Experts of a small language model.
Training: a variant of SOAP for the experts, 405M tokens, 6179 steps.
Below are experts of layer 6 (counted from 0) of a mixture-of-experts language model. Rows are named gate (a neuron's input weights, with its number), up (a neuron's input weights, with its number), down (a neuron's output weights, with its number) and show model dimensions 0-31. Each number is 128 + 32 x the weight over its row's rms, rounded and kept within 0 to 255. Numbers have three digits each.
Before each expert's rows: "comes before" lists some tokens at least twice as common just after its tokens as in all text; "comes after" lists some tokens at least twice as common just before its tokens as in all text. This comes from a sample of Wikipedia text that the model never trained on. Tokens count by the router's weight.

# expert 3
comes before: " |", "–", " 1", " 2", ";", " ·"
comes after: " |", "|", ";", " 1", ":", " 3"
gate0:184082102157111188149120149117110173079064149177152106200103135132144075087140104145172189141121
up0:195183140139107110139141137115148087128148106066131147030161158148096116191081108114092060098176
down0:120095175184154154125127110157102084160150188105157132072169170127129085139142150117135132130084
gate1:151110125142174081140144127199197111160074156124156064112102086145123096151109165125184153151144
up1:152130102146167216166183129129102122145130148078082154131123157148105088115164105132120109105095
down1:137111116154118171079102185140130142159125135106148162110168085162150110142148120117134126064145
gate2:121122144111142077176132086160169087100150123110110151131176126147125171092092103165146160132125
up2:150167112146165124147145079157121095121108152137169088156111121165087160135067129153135162099125
down2:142134107094148060146126208101102162127129107122158128130134113095112191099039156113095118132106
gate3:168119189108116093198095149103109147145142059126118150116131125114149056129101068091109116186084
up3:122187115188143110142160165123108109056104152116116134109116177145139103123150105178160085154106
down3:141148110122077082156116148170084186155049176090118114099147069075126168161077109077136130114125
gate4:169182121122112098121083116144116183082127164138133105114184149127141150070101153103121083136104
up4:143148090176122061121141099074104138068116109103098183092126146126087211175106113138114117131102
down4:124156160132174178122153075131155108098134115145156098168166090110152179097160137158056126126171
gate5:164143138128122119151064146135133120105144131186126153122121116097157090108136117114149102122142
up5:089134148117119155151149122146073171149067095118135146136126097148081127096157154101118052102090
down5:097112129122071089118117164110117137083077169065127087099118127101042130096092097157128141128118
gate6:097118138126089159093088105112144081140105078130086095109167110170088101137162087104141109131134
up6:172111086168169120106075198141115075138088122100119147093107133081085135102160077130099144079168
down6:126115084078142145120070167085108086156081075107172077083160081136079150154175068131139167127122
gate7:100144143129202132117096124067132106127140126101123159148153150168135084137164106107132110074171
up7:082119029120098172137110143189168074134116127111134103150173113171127102128111109154131173112112
down7:105090115112227161112097077124124146114133125115123138132115128093149126095131157136140137170192
gate8:139132057119126046141118166159124195198139064122166196163172142109182114112125166132092197140150
up8:138042196125129188119124110121156125082101182189131079105185104055074152127138094120129126077114
down8:120109154151132127132164102106121142120179096043134132121133143134151164081157128108109095119123
gate9:117171130161132093150113194109124109125146126148155151142127189127092154133158103131145105184145
up9:131154149138126149109133121102062108030110102133080129125100125137111175085104121167144126095100
down9:168155096088147101124186150102163144146146121085171137154179128134113118159098142117099066142157
gate10:133095155121180075107140106126086134078154072184167134166126074094127127116130086118127166138113
up10:136107161102147096148122123152143064110124149154060020108193073063104151177165113146110200139153
down10:120072124154136151107150096083081175058132158081159123129143058127133091188180121088196145163147
gate11:185115151126118134086132104186145085173148155129122096151103104164118106180089150163073082120147
up11:088146078125157133145107106032133181108111154145084165105136140148094150107164036091071160154106
down11:207140095171076184069111063199128134118149149130114120116128131141166156084152108152157143114137
gate12:085097131115125131109165087067150106107150125156159105093128150160119157080148123104134119097133
up12:145144135146154114134143129179111143124211138116136099067102174177175197112161116203121098129124
down12:092187158148169103142095116087185119102166101128192115104101158139119171127121132116109087100146
gate13:161136126155119169147142149092128105112136126163064123069116124150081134171111112095146091084065
up13:133116134141120070039138119154139101145077090121160115148164077120183125159132136150120110142148
down13:122103174129147059102083165096114144130135083130117135110132110101151093098132114111077153130135

# expert 10
comes before: ",", " |", ")", ".", "–", "°"
comes after: ",", " in", "–", " of", " 18", "19"
gate0:139098139171124186110127066091138132072077151148143135155089145146147096154150121172183133135153
up0:206142117139138109111134168077181127129162135138098087099149155121193114133073135102127069116108
down0:166118203178142151112113110132100118118124170112157109087186156164117105107152117150146112116091
gate1:121116130131155103113109102176189135183126204102154026144145074126107123150105175197168137127169
up1:123130191133174154120119138132092072093130103116072156155165173113122152099183108138117120088085
down1:105155092142152144088099140175124125088095127118143132133083094142130149194135093132044106070169
gate2:056054120115126123151114111189157132079124096199096133152153116135124128103120133145202099139130
up2:146096189109160157175148106155122133131117151154139072128115116163142117113102112128110141146152
down2:129090051041120104122116158125119135115102055166151170156098133157140139118046162186088119171125
gate3:183106127130126133109116081168119152144145086154139092153132166142149055146161083103101192201049
up3:122152137188146122140135103113159084112133131135157182118153146157073097104126146125165140135142
down3:144114143105102116110186161162125177127082119147071139134145083122156121138121165084146122143172
gate4:188182143130104084118176093156126127126113103127126123099167099143090096141143106128106097165119
up4:074163103154118077146089110076125113128130117081082170091135132112093183153111157134157092080088
down4:129156154115104134106103146095152137150140073118099127139136105108195181076080147125097112123172
gate5:113079154145112128109107175066167116085147127073105106128103083141166092117130129139154110136130
up5:102161137163078083089099134124060094142136144087106139144179089119126163172140130096103022074108
down5:125109112099104161149101134136115214105106121063162039113132172127066158152116126105150177140135
gate6:129121129100127119126099137110090158159079120141167099095131071111142080097157130120135120090157
up6:086150131143136117124086105170137030118127115109065138163129097155109101101150137129099119126146
down6:102130129100160099130105181129145107139059118144160104109145108118087129216147002080121183157118
gate7:166114097111162177124100112136124119075126126063201182136140171134073092094141122112129159061138
up7:108106079124114131149105157125177075130104093155119130136108094161120085176107135140148113151111
down7:157119116204158109105132124167060094096141135126139170149091136098142140117117157133105152141154
gate8:092081092131137103182140139139175217165159102083142164129206120147121148093165130127134165128117
up8:168120176138135141120098132130111085153083113214100074114164136089118124124132118155142103089105
down8:156068096041144135122174109159151168159152069070160116144167161104136161101074125122118135154093
gate9:113170148128131163089121101113142158116088127127129183130135134125110128083163093114187136189102
up9:108120159151121173185094122181073103055177191102086121067101122138085148074125118169158112127085
down9:082075139116132046143174169134108185105095094096172150143127162138105121176102176071106123134140
gate10:198115190093193121071125096117145113079154138168216112165098069063120159046119105161120119144112
up10:125129105067154099154115165109122103113089119162046116074146038041125158134135090138047156149099
down10:073128111129124158155094161181085117128144147103132157091149108120193101171157122110114117129158
gate11:171120161114145115088040148185116117150107141083117154139064076150119163175104116145071093106162
up11:104131082147145154113124140044130159057162139151122129125117154149135153146166060034101126203148
down11:188106139132123224129119097175116149141068088131134138116170118131170107079187163168116138080177
gate12:170095121133106112114184089090087114137087122157133128134107142160107162064136154101120191075097
up12:150181160112126136139147118145091083135249150113128095125079138082180196173126140102134126123132
down12:110160141067109055153113145092134102143220148173148152180135135127143151104112124140151143062109
gate13:151131142118086147166156106119140090098143157148102119049140094153160127128118118101110081095105
up13:120103189117131130084175107120133147126114129132121102140182084066164083138123169153096127196168
down13:120124124183148055059111127095122099127136117183121139102135115095125094082099060137097157115128

# expert 8
comes before: ":", " |", " of", "s", " by", " ("
comes after: "-", "|", ":", " a", " •", " ft"
gate0:140121145192146129088200110111179139110113103129080115153102156120194065141136135122170158081190
up0:208198071140166121155080121103149158153108121143113159124128177172107149158150086145126052168104
down0:161100203133166132134137105081113114133134155149128132096104168123153081089063148170165161139134
gate1:163125130165150093103137139177152130120169207107142103105127163128107141159093161214135140155209
up1:184116126111133145203100105154113094134099108107054122172134144117105090084150155139111160122100
down1:077096124118117078100124197146119152123147186082075149072093081122107079139140134147121169087152
gate2:106072110092162147118121033167195117103132125133136145127138144147130125113098115131182174133088
up2:194119119095181182153181128139130109093151094178189054123133128180135153186121129135161117179132
down2:176148073054124109170125151151155122110130089155148065139140100082159157136041204149105116119115
gate3:115084202125104092139100074147186132117144086151150143220110140121109110116133149147152181136088
up3:127162120216164141096151103129144167078100144122198154088126117193138128097130133133125125125144
down3:109156126131094099130141133153137132119123173120152141127137076085093203147131110092186156054173
gate4:193232148105098093179124113141143101110108138110144071072189147116148103090101114106111141160112
up4:109136119167131087131137116063149160115087185137078206044124118077105169097112190121195139116144
down4:110160134069136118076172134129129141111148056138156103211128111108130178142131164120104127167138
gate5:155041116125119111140091162160132131122143173083107169100147097121140158096147114137104122113158
up5:125133100120101170140148117088099154133075140087148179184151080122150126161153152137070075111098
down5:141126131085063099159095150120152142098104102068150048138103184143102140146082149106192155107133
gate6:138140146200087148107113142164116121203141134133125098153112134126150124136186150115103120156186
up6:153139144155144144125123137145115103129122177151139143177129108132101091093130110147103126120145
down6:105116125144153153156102159121127146150103074136147083119133061178123120134148056106096122214140
gate7:145113138091144157120131135099157108128151101090115170163156169119120051114145125107130121111205
up7:109138085130102115114071112142170065101139131087136116111146101141157066134144141185127049141130
down7:183112148132149094130106139150103097088182098102125111096120091045156133113105173127112193189162
gate8:096100141139156076083121117128129221173191081120144115144140135142137167134100201079151153100166
up8:154139187110146126101170112084102069113155172123122134153140131103103138114145075105148127125150
down8:105120131136147167094141064148135144134126064037139070106172126173104174106139112111165124136156
gate9:183166124141144122111084097086143195148155085049137194124163162114199122129136111059132098186160
up9:117094151100193100115110083112114139040122142094098099109103134132124192142085133136124169103143
down9:088091147102166053109154116126153124150129118055165116144165138093053091136136127117088086100165
gate10:183134147101167136111138117110180127035168101149132128214122112119205113109146114161117148116167
up10:089122187116144112117128132116172079113150166191087104096099053127179173174121094142112127126155
down10:085169069162123157158178164086107163150134123103139187123114072125145118164119145126166153147139
gate11:230132157150166153103061128148117138199120155123102130139086096135150108179109148165099096113157
up11:073166102145164156123071085040054128109147141116092162127122160124137134100124045136108126171114
down11:148091090124152202069118123177089187125107110172091140124120092154173161092168101126138118072154
gate12:117101165192119133151148146092105134134093104139125117097124150177170181060120201080145164091102
up12:172168130149108114173157177153121137140186131123114087100080115113166181104157125136101160168131
down12:141171161116097156129151125116149109116225127127126161145123155165159117142147156104093151108111
gate13:137173140157136129130130168121127101095129131115086104091127121178101138133110076110133122089091
up13:154103145139127133049138110134093111154053111166124101134156098101210132137118143130104160148159
down13:100138151140161074097121120117142134145159144147112124124132142114181134138131097125121170091139

# expert 11
comes before: "  ", "\n", "=", " 0", " 1", " 3"
comes after: "=", "\n", "  ", ")", "|", " 0"
gate61:192123126094163168130137143142168136106159106094164158151103121157134153101111141119124133132153
up61:179121124155117153116125145128139163169142156117128106091105086189145155128179151090107164064164
down61:168099108191179112105096133103238162128114081109132154141170133118155142123094110171194125134138
gate62:204130143157102115105080160128112176116121126171140122188200117124130102159114130150127164157153
up62:181145186167147113127126110102099111112088109129169095123092100137150123122144136123132161137074
down62:073142166099140124155093133096135159149163043154183164113137142132129169128131136117078136048108
gate63:110135186097116091162091125138148126121122136109128100182156135157093152166142143129163158111101
up63:115136142109214104084105119193100131171110133171096127124086129084139118102184145141117165106120
down63:177124067105158130128102143178127146074133118138101150080099145116100117125143121149148169104074
gate64:114135148152112147116188103123144145180108103149114115123092121074157149098106131056102134138119
up64:106111100138121111116092116131152151136123195164100116136118130110099174118142044134132109142214
down64:090095101058133158205121103097129134130128141145066117141151183109164086143074173152109160137113
gate65:154162097146179139124144095142169098106124137129100053181105156137100141137166148148130124100137
up65:154146156127140103132119121156131164114161118156098159106132181106182126101111168182074145117144
down65:140084183140140154106145098157111147121169110127114111131112133122137115122096139100171138112057
gate66:153124130138099109130096097151091140152164128111123175084135152174143105170071134183185188197106
up66:147105147153127148082117105082113123120091144177208114085093111142167093166177099130112111150177
down66:134144100183106158132198117166110129125176126128120114170169096100174141162154192106128120099152
gate67:140088150191121147141102137144111097114127119128168070146203157128104098142142127197148167107138
up67:125150067060077097179137118190131105145095132096110158160116132143122066099137151069088114170151
down67:098117136155123148078102131149056188097150099196118190189119139078137122181145144081155137173191
gate68:131155142109099129137094106105169124104170159121149123149098156107148136092143103104111182163122
up68:120147115183136173121112149161104164134162114195161125055095119142148109113102157123141141118115
down68:159120150184134097146145122093125158112122177088121165132070143087113147161181123135153122196190
gate69:163155152099134163163139181125125159115126103142177182202132117110143126155105154057184180109133
up69:137144129081115104196119180054100146108113090118137210139175095127169105091116183090175175147124
down69:134147101154133121136107201136088106140089150180142129139113122133133113121100163133108133094141
gate70:155175092131096122107102078121132125128131130131137114126100152141126149140115128102078078217172
up70:125141109096165198096092130117115101054133114123111117101196161079136164167136103095120116131146
down70:110078127106095110113128069148151118087104126172116155109152099214128077203139142133086088084136
gate71:211125140060107157115109149149116110118183115129190126096125141159124111091145093176146066108109
up71:099148095103135096145144142155140081212115104121111137121100122160113104094162110155139120107138
down71:110068102111151065131187128197137174132139164127125160171126187134149072130121129118137085101100
gate72:120074140118118111096080108131107113078055129137166086103106076116098135182057124133128135168113
up72:161131133179127073150112144172124131079157129169113120136075100128119120101124142206108132178087
down72:095108106153104151114095100085130141144132127100162142099151133068137133139136096152148153123193
gate73:107109108159105158142089124111092114107160159148096139072118117134222141133135116150101162156158
up73:165105091104148111165111166138152160062129107130115135083116147091138160094132091169117124133112
down73:117139140113114188127136137123140097083156081169129115154181107152152095127137144124119125112150
gate74:095178117142073124127151124123149069110180133139118108090075114133202172134063079161124140196121
up74:065106102105150083107136137084097108124108074150108129121122144160111109175128074142159161136182
down74:179098162173160103128160139133125185124096138150120045115187106113122091114121118159147132113191

# expert 6
comes before: "-", "|", "19", "1", " •", "2"
comes after: "\n", "-", "|", " 6", " Al", " 2"
gate0:162109125135072129140105132105118134140096110157161135148072133140131062152156134157176153173113
up0:171186146113132125094101109100114139171133130127116118067109183130125142176108081098139067131121
down0:142075206128103167173149141155114133131140193115081129093115135159071099115122072095126106132067
gate1:158117177152181096110132111205171137155121161155142092142144181136058139165123142162169133136148
up1:135175145135147149164126110121113049168100146107098091140095107128108108120132174098098154091075
down1:131140084165101179093111129139115119149131143102185128119133104088111084121192124119162074106141
gate2:088131132111160101144124093156150076087147079146139125161167106102190163132076125119167105130106
up2:144131123153180124165181038171123096072140086139101113095083132168139161148087063144171140149093
down2:148115084054149134141122161170176101136145104174186104136092095136131180118083193121116125164173
gate3:138106205147122083151077102151116141166164058094109144150099173085106111125143108098111150199107
up3:132136093161143145119176143184151112120108158130170110122122132197160119108115118139127139082045
down3:088143161096074122134157126173117172113052131117137140099202076114134224149118122050154171098123
gate4:158195100189093095163086087134134156101126100092105111110174147108127131095123146118078159123074
up4:124173139189124107152121127087149149091142134163099159125140146073100158109124216132152165098106
down4:086158100111101189116111146109154132117137092089143124112128119146148128097110146162094042153171
gate5:185070130118075134156076132169181089118083182132075140105127102125160157100108133120108123155196
up5:093133152174092103085109171117074171143072136099145125157125081095173143095130121124102079083110
down5:124088132084121152133098152159171121103118139094099026202126163088112154121104129135179160133098
gate6:093123107152099171098104141171123120194096095111135099105146091178131128075174099143171126166136
up6:138118113161138117076096096142143073064097170120122105201126093131082131086187116133116090062122
down6:113145116114127147111141178107170072168097069140046109135190117152085174134132100086105128169132
gate7:125139138103119135104136122134086131111181135103080193172136144139131124089107143150149158095135
up7:138106124152155158096068138147148072131104130129121133158137106137093109157131103141112080160083
down7:166150191152223121101128097149083152091198065092134162165150104137100144137159131120132209157189
gate8:096107111182118098206110179181138163151110130095174159158187121123181127101184157126157161076150
up8:153108193111099152065131119142175120122130123216131121109112129110139165130142069159095071093139
down8:160092156099126142143175163140138138136159086080125118094138115126110161041151129148119112108096
gate9:136115101145087125102094170129179158123111091121155150066123179173110148153079134078136138158118
up9:122064167125147137114090133152062134105125137114103113098098128185143139115101131117130174075066
down9:098127106129156068176174136100136142155113127108166128155140127144109127120042132125105108148085
gate10:175113167155163168151135097123178139089134112166115160186096083110177119113055075132128159151148
up10:087095114143133125097100073146130115125124141182100118124176076125107112129106068142086129120100
down10:091124066196129164104141110135094160090147137073102124132125069172189118141104155085207164139114
gate11:201115156113130176099089174183135106143184142123136167106100102107098161158128153168121127113186
up11:068150101136099118145119107037121154125080143145107142147109170152118141115149035072125142155157
down11:211101119096133201128128105184117202081163133095163118165135122134162113119138144155112181069133
gate12:084138204129107157116140110111110123119076146190155094055170143109126169082184178140125132062120
up12:134185141158105109136153099113116126112153113147155117059049139140177186171123152113089127155091
down12:074121167118109099188129159067116108149184157184191162148110130147164157078152110061122138119133
gate13:116098113107140125159145066085150112103133170187084106063152105178145173130158140133128074055109
up13:164137132163072096081144122154151100117110076139156156145199157112154104206152132166129147133197
down13:102133149091137060123072149104164126114139158154116082106120071111140076104074103163154147163169

# expert 7
comes before: "-", "=", "\n\n", "|", " The", "The"
comes after: ".", "=", ")", " =", "\n", "\""
gate61:172120121113166173162146171154148160117172130087130130165156086142125111123122147160141098110088
up61:148147158193107143149124134073092149176149143106174098130063114164158140097142116128079119121121
down61:144123125130162122140147134122169148085076086083133128112173077123130136154130116118177115118092
gate62:200097191149069098067114179131119184138116197171155125171169184138086093134144123172124184189102
up62:180127190121127085146131112105095138107124141146141100069116097122146122104137197165147124173081
down62:164108130167131152166114111117107085097181175138141176097139176144130106134181158155138118062091
gate63:161131180089086125177100160096070144166114145105113081141147145096123149120115132134158132069145
up63:174107183138157109086072118170117102096134142118103116135128076108159091149168140126093126082151
down63:138162104119193126109120088175153138105113144104164150115114145114130138066125082157140156152109
gate64:150109115136127176117110111125155158126092127108117134096100141082131173142158106036105102123120
up64:101105095119130083096156169112175132138158142185170120080069060114132135085103112182105165132168
down64:095112149078101140180133101151147120120120130090094136133145193151163089121109127107148147131124
gate65:120138086134211149171080108131152065138153143132142113146105167107111150070151139188163129109113
up65:170121152147081122153121140160130188077176162125085155167113146137204132156099157155112137087115
down65:132107112175109141188091167154132082130176142161127089185146206118126131194129138128178201153093
gate66:189121124126121115124078110166106156111160142142160131084110117156175090111134161132141175143103
up66:110115195138128146111111124128111135129113144163184081119138161174178125145196189163118094119138
down66:187158071146114120144178096160105118137213144135058107156107113094149143147134134151197107133115
gate67:152110132187121130117130174144116127085136118107153103134146136132123086148141120142140174101106
up67:117136053082123098162139094130081105150112151155141081134171152184132083093135133123088088161134
down67:125105191153123166108106093159087146096110132141172149110099114098136137168110132101153178148135
gate68:113147201127127086127116099102184164101135135101131115113137156093150122107154136165106143142110
up68:129156078199172163142112166148093112151176127158223112119090149163081127156121134139105136129176
down68:157107137186179124164178130096147165153096173069144102123107133074161111093157051146140185148148
gate69:169125128142095127227123123120093072081107112122170118125099105107139107125112092060174119101127
up69:136129127123128080200115138097105063093105070110153185115121115107180102114101117069135159136160
down69:152151089149083076138089174129094128104146147129131162150083064118109103117136109120105105119131
gate70:138168074166087111081133128129035152150113152081118134138129103169137103091111106148087152133161
up70:136101108096099170107172123150185074143102167154146098046165157130157141157127148110167147127128
down70:129136114077104102116169139142125128156169148176128131126114126129140085212137103084136089108126
gate71:231127175157096122104103134117112065147162175120140106086089160090147091084102143130139107091121
up71:127104098081068116151131135162128147206132037119133146109098160101125137099110104143108133116139
down71:159080129158185061100147109181119120143102125119095107131134216105082139098129142141126099103096
gate72:129027110115111123077100050166107130150060167154188143144135137130137121142078124170103125124135
up72:117106125142098032163117125161089150093103149176144131114080119159164162070128098154109122156167
down72:126097151130117099117109143071139097138211130150113162121113134067147112119155094111181131139176
gate73:181109100186110095129093113122122104116150185085093124053090150159166125125106132139140108167158
up73:127178087107147130148130112137153157074075126102103184140092183069146203110150076153149152086124
down73:077124118147088161145142114120134113100134127148078113150173155044126128136181145161071136089133
gate74:097156151089057095102128117105107080108195082111098101085102105108172149112132106139110152150111
up74:067171149118156146128096133090112110104116102182095117145132137098073124170124102119152167118182
down74:204112139171173051099137148146123187117105072129103132103161057114121142107097166124163061092128

# expert 4
comes before: "s", " of", " to", "ly", "t", " father"
comes after: " the", "'", " a", " his", " and", " her"
gate0:150057145152078163135097082164138114117128172120140191189155123153131048165165095137125184115116
up0:177198123112128126093135105059118116164121126137080134094088185125108166148131091105106058182151
down0:174126140169125114102127112125102132105144176155105128068175100169181141160135148145120121126083
gate1:157130104151163133118144154198139131122138178083131084096180157137068140112125156210130109170149
up1:102140163141188176146111107135100098101123145092074148134168164111134092130119143141125104139091
down1:117128116127080185114156160117124148163060116119137165093114096126091148163163141114169117060102
gate2:121109113109148109159098100194192136137110084174160127153143101137135158094095176151208191129121
up2:173125156130182099150159081135102094121102166106160090109128135145143194141087077158136189122077
down2:152124028087175131118104177117149154139130098192170116168144085123113158125070220143107114128106
gate3:154145190115071126114095120154153146172158120110146119152129188116122064087158122112083168187055
up3:106132086182148110140133126135157095136128135130148113113159153152155073144054117125167164132082
down3:096158176093122137149195143113125138137053137140087130138145121071143131133131153118173156100154
gate4:135192120162121122141141097146086130125110166104170124116176146151120103050115106100087117130130
up4:129132114104119094134119115102117143125148147120116176098108112132097189170081115166165067109138
down4:093146118125117107113124116097122182130150038157161128171146140131164165139154166141063055142163
gate5:172083180161120140100135179128123106121137210161125135184107143051179114119154146121135069173158
up5:126151156157125145143142137090098162177130127093135150142219089144184137111121138074118060110081
down5:155142109117111130088068151146115115139131119065130102170145164144103136152084121103119181134141
gate6:118102167125116139060111170139125139176111105115124156105142079190106103114189092096115143141137
up6:111125069187134156100121132183143094106144139122151130159130111092132108148112140185147155103171
down6:080129116162138121105166150070135118148096114139084147123203125116094157186141024149160117148099
gate7:122155121122210140114104057114117133121163169077118179145135193114151095127144125107063140094170
up7:121129067134086131069104181099162054162124145135104086131105120116115080124126103137108079131132
down7:129089174187194135107082118159075170098148087147156124154176133115144105139173133113111181156171
gate8:106110067122091042150109122142128148161139108109154141156171128082172155155186143130139129151145
up8:197161210082123181087141143125131061140124103162098091164131161127088164120121143129144137082144
down8:123117167112123149117167123138125198113145077104121097159151133101122140121089167143170146179112
gate9:153133123123136091109092124097138118173106120072097171116167128110160153142111143096097130153168
up9:051088110130165111158087105130095122077168128136104117080105158124104162119167132195138166061072
down9:143135119120145083128194101122079109131107146073139135185155135123105106141095123093130144151128
gate10:119097148119212154112138102094115133109191130174151146164147099086170130106092113161087156148138
up10:130129146077145078090095152107133107143141062207131109113166077076142125175133090170126189136140
down10:082122112166111145120123132131101175139131156062145159113130083138150091126089155153155122159075
gate11:180179178132086144078056163151137086159155153126145173127093135120087184153132152119092095138173
up11:091126119156143130131047127082104175095109165107086123131157188102128108141158084102125123149084
down11:152058094141134193106137138178103177153169113151083182100138124115195142062168085147162174108136
gate12:070089206155075137150140130068144099126086147145172094094140132069117171082144173132119143162099
up12:141188139102095150148174140151111130157167137138129117111095104180130164146107167134074128094157
down12:117125160101166101105164128059128130132179130124176159139113114186106119091134140128080119110110
gate13:161125155132125137120132125138085093097153154118140119079173098153140137140112131093145070042121
up13:135139129116086074064129108138108098129081105175105157129157141121176124128142118137165147126170
down13:103161185167137079095100135103143139130106125134100113145128082100161112099137083155198188129110

# expert 15
comes before: "=", " first", " new", " second", " same", " film"
comes after: "\n\n", " of", " in", " with", " for", " to"
gate0:124080115135141195119144126127136154105105122162133141153065124125120117109150117099125159115123
up0:219190121142126114119155125117135078151131086094108125101140172168125126201097141151124114172135
down0:136100196194145143127105100137121130128138126092104118091159162157138120148126101119129088145073
gate1:129114175149132072136157153182144105149133175126137073112151083120071109145130139140143152120167
up1:138177159145132188138161080108095053139097159119111099160117095116118090124112150135063149099150
down1:118170148117122131118184153134101112121138143081134147138137075139141129130179133175153167130171
gate2:067102111043108106156110097183216105088133093168163138128120092116154122115067188142162151152073
up2:138121168144196137155199130137072112106150132132164091160106112159180143145114161129157172128122
down2:121088045062129126132082184140169135127112113173169129133149079126130174114095214135115103122131
gate3:135077183126106144150082161145187179091182126114157134159130178134129107094155074120111169185124
up3:135159114164167078120144112124095104121140058179154158132102131187165097156079112133120135147098
down3:117125124079146047114142087104128138125042119143127160096180096135110159165096166086147180115190
gate4:126175150096075101141106122146118143100121157134129045068169105111134108137044128137135104139125
up4:088191088177107087113121134118151136159138112146107161063122132109112137146126181089121083146114
down4:110159124148176164124106093097181176119121088144158106177122114145122190104147203103119104144157
gate5:147113126139145135107103153087158096093105162140130132089114117159171112097163077145161099161197
up5:125161105140136133139125107146086165195117157103128171151137076116140142114167165055115043116100
down5:151096136100093107083094169122086107139072128108152090158140139099118165194102159114144149116113
gate6:098074118128125188082127170099139149154101107141176130137150105124121120113155066099110097112173
up6:143105084172090173149146141139176126099133166107106140147161118143121138162146122118070121098208
down6:117155116156140141137097162137119119173152092134127119163159095146080164174146091027053150134166
gate7:113148132049172121120111094103142154124177145072136140110122207125156106112129176134090091091185
up7:146170073146090073106087123145149065117090074097152098143111169091116067178107127166081134120170
down7:133136105183139146122114140163119158121122101163150115130116132104153131085164154122088186130141
gate8:140108100189134125148057133138102188199125149126155159145123090088161130132156179096083164107139
up8:172102178135117147088118089106093092143136151191115090130115144129083170141146096112146094087154
down8:121135150127124127129148082132110154112142053076147125137142161072128106094112122113164176114105
gate9:111142100133152140082119150120156111132144127123133157114166129132167153150130152091147094127170
up9:096124137133147161098078106129094131032094153168090088078090119160067146087109103181158141045093
down9:143082117131104091153161164114131170178140140076184091190146138129137086116081168116066095139127
gate10:166080178145153127116116151112137174083158111168135120196135069056168110117116117175134163106123
up10:118103145114163084131108119093146077130139119213064084112136068085103134161139061155085164140160
down10:059159114117134168100129128137115161127144113117124160142113094112149085155071166108197126125098
gate11:178114168108114120120106199198151117219125145100150147130099076116170154155162129151119108113142
up11:110164122137195150152117075017120155059131167125129143156086165122093141122124106075082107142103
down11:186119111124173171117096145191104167151134079080158117133134137159151125104178157148149136089186
gate12:089121125109080159129170112078068073137126102166114128105110160115112164089128181122104127088095
up12:119129104144118133116172135150096090149170161073155085153045160098175238141125101131103154177133
down12:119132124102132099174198135087125090113227106147175190116075109157142184059154135127130132110107
gate13:123127128115085127129133125132170056093135143165092157091116152101108139161120137066129104112063
up13:113144127101096132126118115103120098135094095163156126160097174114186150134142150140146146116216
down13:084142194174113121124094131133126094127135189136120093135118132125159139137120117120145152125167